{"d_model": 384, "d_expert": 112, "d_shared_expert": 192, "activation": "swiglu", "n_empty_slots": 4, "balance_bias": false, "lr_router": 0.000268, "norm": "rmsnorm", "optimizer": "adamw", "beta2": 0.95, "dataset": "wikipedia_en"}
Below are experts of layer 5 (counted from 0) of a mixture-of-experts language model. Rows are named router (the router's row for the expert), down (a neuron's output weights, with its number) and show model dimensions 256-319. Each number is 50 + 15 x the weight over its row's rms, rounded and kept within 0 to 99.
After each expert's rows: a language model's description of what the expert responds to; "comes before" lists some tokens at least twice as common just after its tokens as in all text. This comes from a sample of Wikipedia text that the model never trained on. Tokens count by the router's weight.

# expert 19
router:49 33 65 44 40 57 42 29 52 65 43 76 82 43 70 34 47 46 44 39 39 42 32 27 60 56 39 37 48 45 51 61 55 84 67 59 72 66 38 43 34 33 36 32 52 68 38 26 53 37 27 60 46 39 39 49 42 58 54 40 62 70 71 49
down0:43 51 68 59 51 70 34 55 37 70 45 28 54 29 48 70 26 49 44 70 66 63 31 64 54 84 67 69 37 54 58 54 31 46 47 49 24 42 61 48 41 49 34 74 50 39 53 36 57 60 45 35 40 48 29 61 29 40 44 45 41 69 58 46
Single digits inside years, dates and map coordinates, especially 0 and 9, such as 2-0-th century and 3-5.1569, plus ten, hundred, thousand.
comes before: "0", "1", ".", "2", "8", "5"

# expert 16
router:25 41 57 33 38 65 27 80 52 61 72 73 64 36 35 53 55 64 60 34 54 80 43 77 29 40 85 48 84 38 63 39 55 25 65 24 67 57 51 27 34 04 66 35 59 50 43 56 41 91 80 39 65 43 81 58 54 56 70 43 38 43 42 46
down0:36 50 78 58 85 42 54 56 35 52 50 33 50 26 67 08 41 54 52 57 62 64 60 64 68 68 54 72 47 36 18 47 48 64 61 43 74 61 19 57 38 40 15 43 42 54 60 63 34 77 76 47 30 34 83 29 29 55 51 42 54 66 69 43
Ordinary nouns after an article or adjective, naming a type of thing or person, such as season, film, band, comedian, label.
comes before: "s", " of", ",", ".", "ed", "ing"

# expert 15
router:33 53 67 34 49 19 26 53 32 38 59 53 57 33 63 40 28 71 45 62 64 14 60 42 44 65 56 48 62 45 16 58 31 42 52 51 41 43 32 43 62 34 82 54 44 55 47 46 19 48 41 50 25 63 38 62 56 42 50 32 70 62 50 60
down0:60 36 37 24 49 66 48 48 36 43 60 62 21 37 63 61 63 48 36 59 29 45 26 33 40 61 70 57 50 52 55 47 48 36 39 52 40 38 36 61 70 69 31 67 40 27 51 77 35 46 67 57 34 46 50 47 70 75 56 51 40 58 73 59
Digits and decimal points inside statistics tables and coordinates, plus table header words like Votes, Goals, Pld, Apps.
comes before: " |", "0", "5", "″", "4", "3"

# expert 0
router:69 61 27 53 28 57 48 38 38 50 32 50 85 35 51 75 70 57 56 62 40 57 16 54 66 27 36 72 52 28 39 59 61 21 62 65 40 08 39 68 41 38 44 47 99 53 34 83 42 57 40 71 80 52 37 41 52 39 42 55 49 34 40 78
down0:49 16 39 55 33 33 18 49 46 52 43 68 38 44 40 71 42 42 40 54 78 41 52 44 47 27 28 45 50 55 63 49 35 53 64 30 37 41 81 62 32 34 22 43 35 68 40 71 37 39 35 89 53 66 34 76 32 72 75 69 43 56 65 56
Finite forms of be and have in running prose, such as was, is, had, were, been, often followed by past participles.
comes before: " a", " to", " the", " been", " be", " not"

# expert 11
router:47 65 64 62 40 37 77 59 44 39 44 40 68 22 49 28 25 61 40 72 66 29 30 44 60 58 55 43 40 56 36 67 65 61 42 58 28 35 62 37 68 78 19 56 56 64 45 45 38 45 29 54 40 39 46 23 68 45 35 45 66 34 73 22
down0:32 33 53 49 57 52 38 53 67 46 53 48 64 66 33 58 67 48 13 53 19 77 26 53 60 41 24 54 87 46 34 46 83 42 52 54 53 45 47 47 45 99 62 35 45 71 71 25 45 63 32 37 54 47 79 43 55 65 49 47 56 37 50 55
Line-initial dashes, line breaks and table pipes in infobox-style lists, such as chemical identifiers, taxonomy fields, Website, Elevation.
comes before: "-", ":", "=", " •", " Country", " Website"

# expert 27
router:44 42 61 53 51 41 40 54 58 33 35 52 47 62 35 69 41 48 59 39 29 56 60 67 61 31 35 63 18 49 27 49 34 47 42 43 16 36 67 50 45 60 55 73 41 30 57 45 36 54 46 33 61 64 59 64 35 53 24 37 52 25 55 56
down11:50 56 66 54 60 51 52 51 40 32 39 68 42 64 35 48 42 30 61 45 41 63 52 37 48 30 33 26 36 30 33 64 44 44 42 57 35 50 44 66 45 40 75 09 73 56 64 73 62 93 43 64 23 46 51 61 61 59 30 69 35 58 60 41
Last digits of years and numbers in ranges, discographies and tables, such as 200-4, 198-2, plus units like century, cm, million.
comes before: " |", ")", "–", ",", ".", "%"

# expert 20
router:63 62 23 48 39 34 63 77 27 67 43 36 41 67 53 57 50 37 56 56 35 38 45 44 63 33 63 32 32 54 61 37 46 42 56 61 52 28 68 47 38 60 51 49 35 57 68 28 15 33 59 56 71 42 21 80 60 47 41 38 25 39 60 45
down0:33 12 88 50 33 37 67 53 40 70 65 54 44 48 51 34 36 49 38 39 40 45 41 50 47 64 60 33 43 42 37 24 28 16 41 59 26 44 57 55 18 69 54 46 62 62 52 64 13 64 43 52 61 41 33 50 62 32 02 64 37 49 46 39
Prepositions and linking words before a noun phrase, such as in, as, of, within, by, after, especially Location within and Country: in geography infoboxes.
comes before: " the", " ", " a", " an", " well", " his"

# expert 25
router:37 89 25 40 56 37 54 42 56 36 57 29 53 36 44 54 62 07 57 32 61 44 76 47 39 54 32 71 51 71 27 44 52 52 49 67 62 52 45 63 63 39 55 67 43 50 80 70 53 50 48 63 35 46 72 50 51 42 27 57 53 62 69 47
down0:51 57 53 63 47 56 34 52 61 69 50 26 37 59 70 68 98 35 45 75 31 77 50 84 70 56 75 61 43 43 56 74 48 45 57 51 66 61 41 31 42 44 49 59 65 31 65 72 51 36 50 79 41 30 47 39 52 41 31 82 58 19 74 61
Table row labels such as Total, Other, Genre, plus adjective endings -ic, -ical, -tic and abstract nouns like role, final.
comes before: ":", "s", " of", "ly", "ed", " to"

# expert 10
router:48 31 80 55 25 64 43 46 35 45 42 39 44 55 48 26 48 75 58 64 36 43 48 47 32 79 50 68 35 54 28 46 55 79 34 58 46 52 45 42 54 40 48 63 63 45 50 47 17 62 53 52 25 47 62 52 51 42 45 35 21 36 55 70
down0:55 71 59 34 67 43 48 56 38 36 29 56 59 46 67 51 69 71 55 38 29 34 50 13 56 55 38 41 53 58 55 56 53 53 54 66 54 90 88 38 41 68 51 30 54 49 25 69 64 45 47 16 48 41 56 39 28 54 45 33 60 62 56 50
Head nouns that close an organization name or a collective noun phrase, such as Agency, Commission, University, government, unit.
comes before: " of", ".", ",", " and", " in", "5"

# expert 3
router:63 73 44 41 52 45 48 51 34 32 77 71 49 37 63 39 45 55 63 38 73 53 75 58 76 38 48 32 29 63 36 75 49 16 51 60 43 54 54 30 52 45 24 37 55 61 37 32 73 70 24 37 51 59 94 48 56 48 47 45 53 54 40 68
down0:45 48 47 65 32 65 59 75 76 72 47 40 81 55 36 36 53 67 49 58 61 69 38 64 56 42 58 43 22 72 52 22 43 51 32 60 51 59 51 47 57 69 35 64 34 49 72 75 55 96 31 43 52 49 70 43 77 45 32 41 42 46 25 23
Participles and adjectives like released, recorded, born, new, and the "=" or "The" opening lines in album, song, and film articles.
comes before: " ", " by", " the", " to", " \"", " in"

# expert 8
router:40 27 61 66 39 27 52 42 56 76 36 48 28 50 71 52 72 49 45 34 60 48 45 24 50 58 66 51 57 41 66 49 59 56 47 58 75 64 29 25 36 44 46 45 45 36 60 48 33 63 49 60 41 43 47 30 65 32 64 38 78 63 58 54
down0:71 67 64 43 33 47 63 50 52 51 47 36 46 71 42 51 30 71 62 67 52 44 50 48 37 55 29 34 52 56 64 24 39 42 27 33 35 52 18 46 63 54 29 49 55 28 50 34 66 67 55 67 63 53 67 49 35 52 45 44 59 41 44 80
Commas ending a clause or list item before and, which, or but, plus place-name endings like ville, burg, town.
comes before: " and", " which", " he", " but", " the", " who"

# expert 31
router:22 41 47 60 45 46 23 62 51 16 49 63 53 47 47 64 19 41 44 74 38 40 63 38 65 33 30 44 89 78 75 51 42 54 40 59 47 47 34 35 62 83 44 64 09 68 53 48 63 05 66 49 53 34 49 70 49 47 39 54 54 56 31 78
down11:68 52 36 26 57 38 41 42 42 56 60 43 48 36 68 45 34 65 58 57 45 45 13 43 66 84 31 30 50 57 52 59 44 35 46 43 76 54 36 59 48 64 51 55 42 73 59 59 44 24 33 45 57 59 41 54 25 27 53 33 64 48 38 01
Pipe separators in wiki tables and pieces after hyphens or dashes, such as Black-ish, -based, -level, -year, White-tailed.
comes before: " ", " —", " \"", " $", " +", " −"

# expert 9
router:63 23 61 26 43 76 47 34 50 58 52 82 50 68 37 37 51 21 74 41 66 44 63 46 51 52 63 25 45 51 37 62 59 64 12 47 56 35 64 66 60 64 61 60 86 67 45 66 63 59 39 83 63 64 62 74 95 35 35 28 31 51 44 53
down0:30 51 44 59 39 54 51 49 25 31 56 66 82 25 40 30 38 56 56 47 46 45 34 62 40 51 60 37 57 42 37 86 47 66 39 18 44 40 34 55 63 54 53 43 57 58 14 54 65 51 55 37 48 39 49 41 46 47 58 65 63 61 41 21
Periods, including ellipsis dots and abbreviations like U.S., plus opening prepositions like In, For, According, With, and digits in census text.
comes before: "0", " ", "9", "3", "5", "4"

# expert 4
router:67 55 34 70 18 36 37 76 65 32 49 34 60 71 80 55 66 70 67 75 46 44 52 61 58 30 23 43 53 60 41 36 38 57 51 64 72 26 33 38 52 62 66 46 32 38 54 33 34 47 32 62 30 36 18 35 49 60 46 43 38 29 49 45
down0:25 54 30 49 64 48 29 50 58 43 79 41 36 65 42 73 71 71 60 44 52 53 78 23 44 62 69 51 38 44 53 62 75 39 46 57 51 41 63 47 50 32 49 52 29 75 36 38 60 43 86 40 57 41 44 23 38 55 64 23 05 56 51 45
Digits and codes in sports results tables and event names, such as Egypt F3 tournament numbers, Championship, FC, Olympics.
comes before: "0", "9", "5", "–", ")", "6"

# expert 6
router:77 73 63 53 18 68 43 36 57 25 58 31 43 35 64 12 53 36 70 49 64 34 38 37 47 49 59 59 75 52 53 34 61 63 84 26 43 43 58 58 45 82 23 51 49 44 67 45 42 34 51 71 60 64 47 16 42 62 52 24 47 51 50 65
down0:67 38 35 27 62 42 55 70 57 71 46 63 42 54 42 38 34 55 24 57 37 60 62 51 50 74 72 52 64 44 56 34 55 56 26 56 47 35 40 18 65 19 35 55 26 33 45 40 18 55 48 46 49 59 35 53 29 57 69 62 35 37 35 78
Line breaks ending rows of pipe tables or list items, plus section markers, bullets, asterisks and country codes like ITA, ENG.
comes before: "|", "-", "\n", "==", "===", "="

# expert 23
router:51 38 54 50 47 56 82 49 44 44 47 75 32 52 33 37 56 60 36 19 34 17 43 43 31 46 49 22 39 14 57 39 66 79 59 19 43 57 53 56 58 23 38 23 47 75 57 28 42 64 74 67 44 54 41 72 33 47 59 50 55 27 26 26
down0:46 63 41 31 41 80 47 49 58 26 42 58 81 34 43 45 59 47 37 39 49 43 76 49 36 09 48 76 83 89 60 39 34 34 30 52 51 71 70 65 56 39 36 50 15 65 39 49 27 61 57 12 47 60 52 33 42 52 61 49 22 69 45 53
Bare spaces, digits within coordinates, dates and list numbers, and table pipes starting rows in sports and geography tables.
comes before: "1", "2", "3", "4", "5", "6"

# expert 28
router:39 56 54 50 55 39 58 63 75 76 51 15 62 67 39 61 55 27 32 27 56 53 47 21 71 40 68 33 46 55 62 47 58 60 55 52 50 42 46 58 42 32 71 50 62 53 70 48 32 40 56 35 31 49 77 60 30 67 55 74 43 53 49 41
down0:42 25 38 47 49 39 52 36 64 73 30 53 58 74 40 70 36 55 63 45 06 51 55 62 61 67 32 28 36 42 53 16 37 26 39 35 37 58 25 34 33 41 65 30 36 05 56 79 39 54 58 54 65 45 38 47 52 43 42 57 35 52 60 30
Commas, colons and pipes separating items in sports scores and goal lists, plus clause words such as that, where, whether.
comes before: " ", "7", "8", " he", "6", " she"

# expert 21
router:55 58 37 49 56 71 31 26 69 70 42 67 42 66 29 49 54 66 59 60 30 62 57 67 67 63 31 62 53 37 55 65 61 37 41 16 49 44 68 66 41 17 47 69 43 32 43 65 45 40 59 30 58 77 06 81 52 38 30 70 53 53 47 35
down0:44 47 35 43 30 52 34 55 41 40 55 99 60 65 46 52 64 67 29 35 21 72 41 42 50 45 75 45 41 47 40 64 68 45 11 16 47 62 64 80 53 39 39 48 64 51 33 56 90 59 60 62 47 40 35 66 63 70 33 33 58 63 51 39
Periods ending sentences and blank line breaks before new paragraphs or == headings ==, often at article starts.
comes before: "\n", " The", "==", "The", " In", " He"

# expert 17
router:55 68 74 60 59 51 31 69 38 33 39 39 27 38 51 29 62 45 28 56 69 64 73 39 34 59 27 28 61 41 29 43 25 60 63 14 78 35 40 65 57 63 52 80 33 22 40 48 64 68 20 54 50 56 58 28 28 29 84 45 38 33 62 34
down0:14 55 54 57 60 58 58 45 30 70 50 84 68 70 23 54 36 54 22 30 36 38 66 35 55 37 34 36 23 61 36 70 30 43 71 42 48 25 29 59 40 57 48 69 50 49 33 55 55 39 71 45 46 48 71 41 61 46 40 52 53 44 08 62
Plural suffixes s, ies, ations on team names and nouns, closing parentheses and quotes, and goal-minute apostrophes in sports tables.
comes before: " |", ",", " and", " (", " in", " of"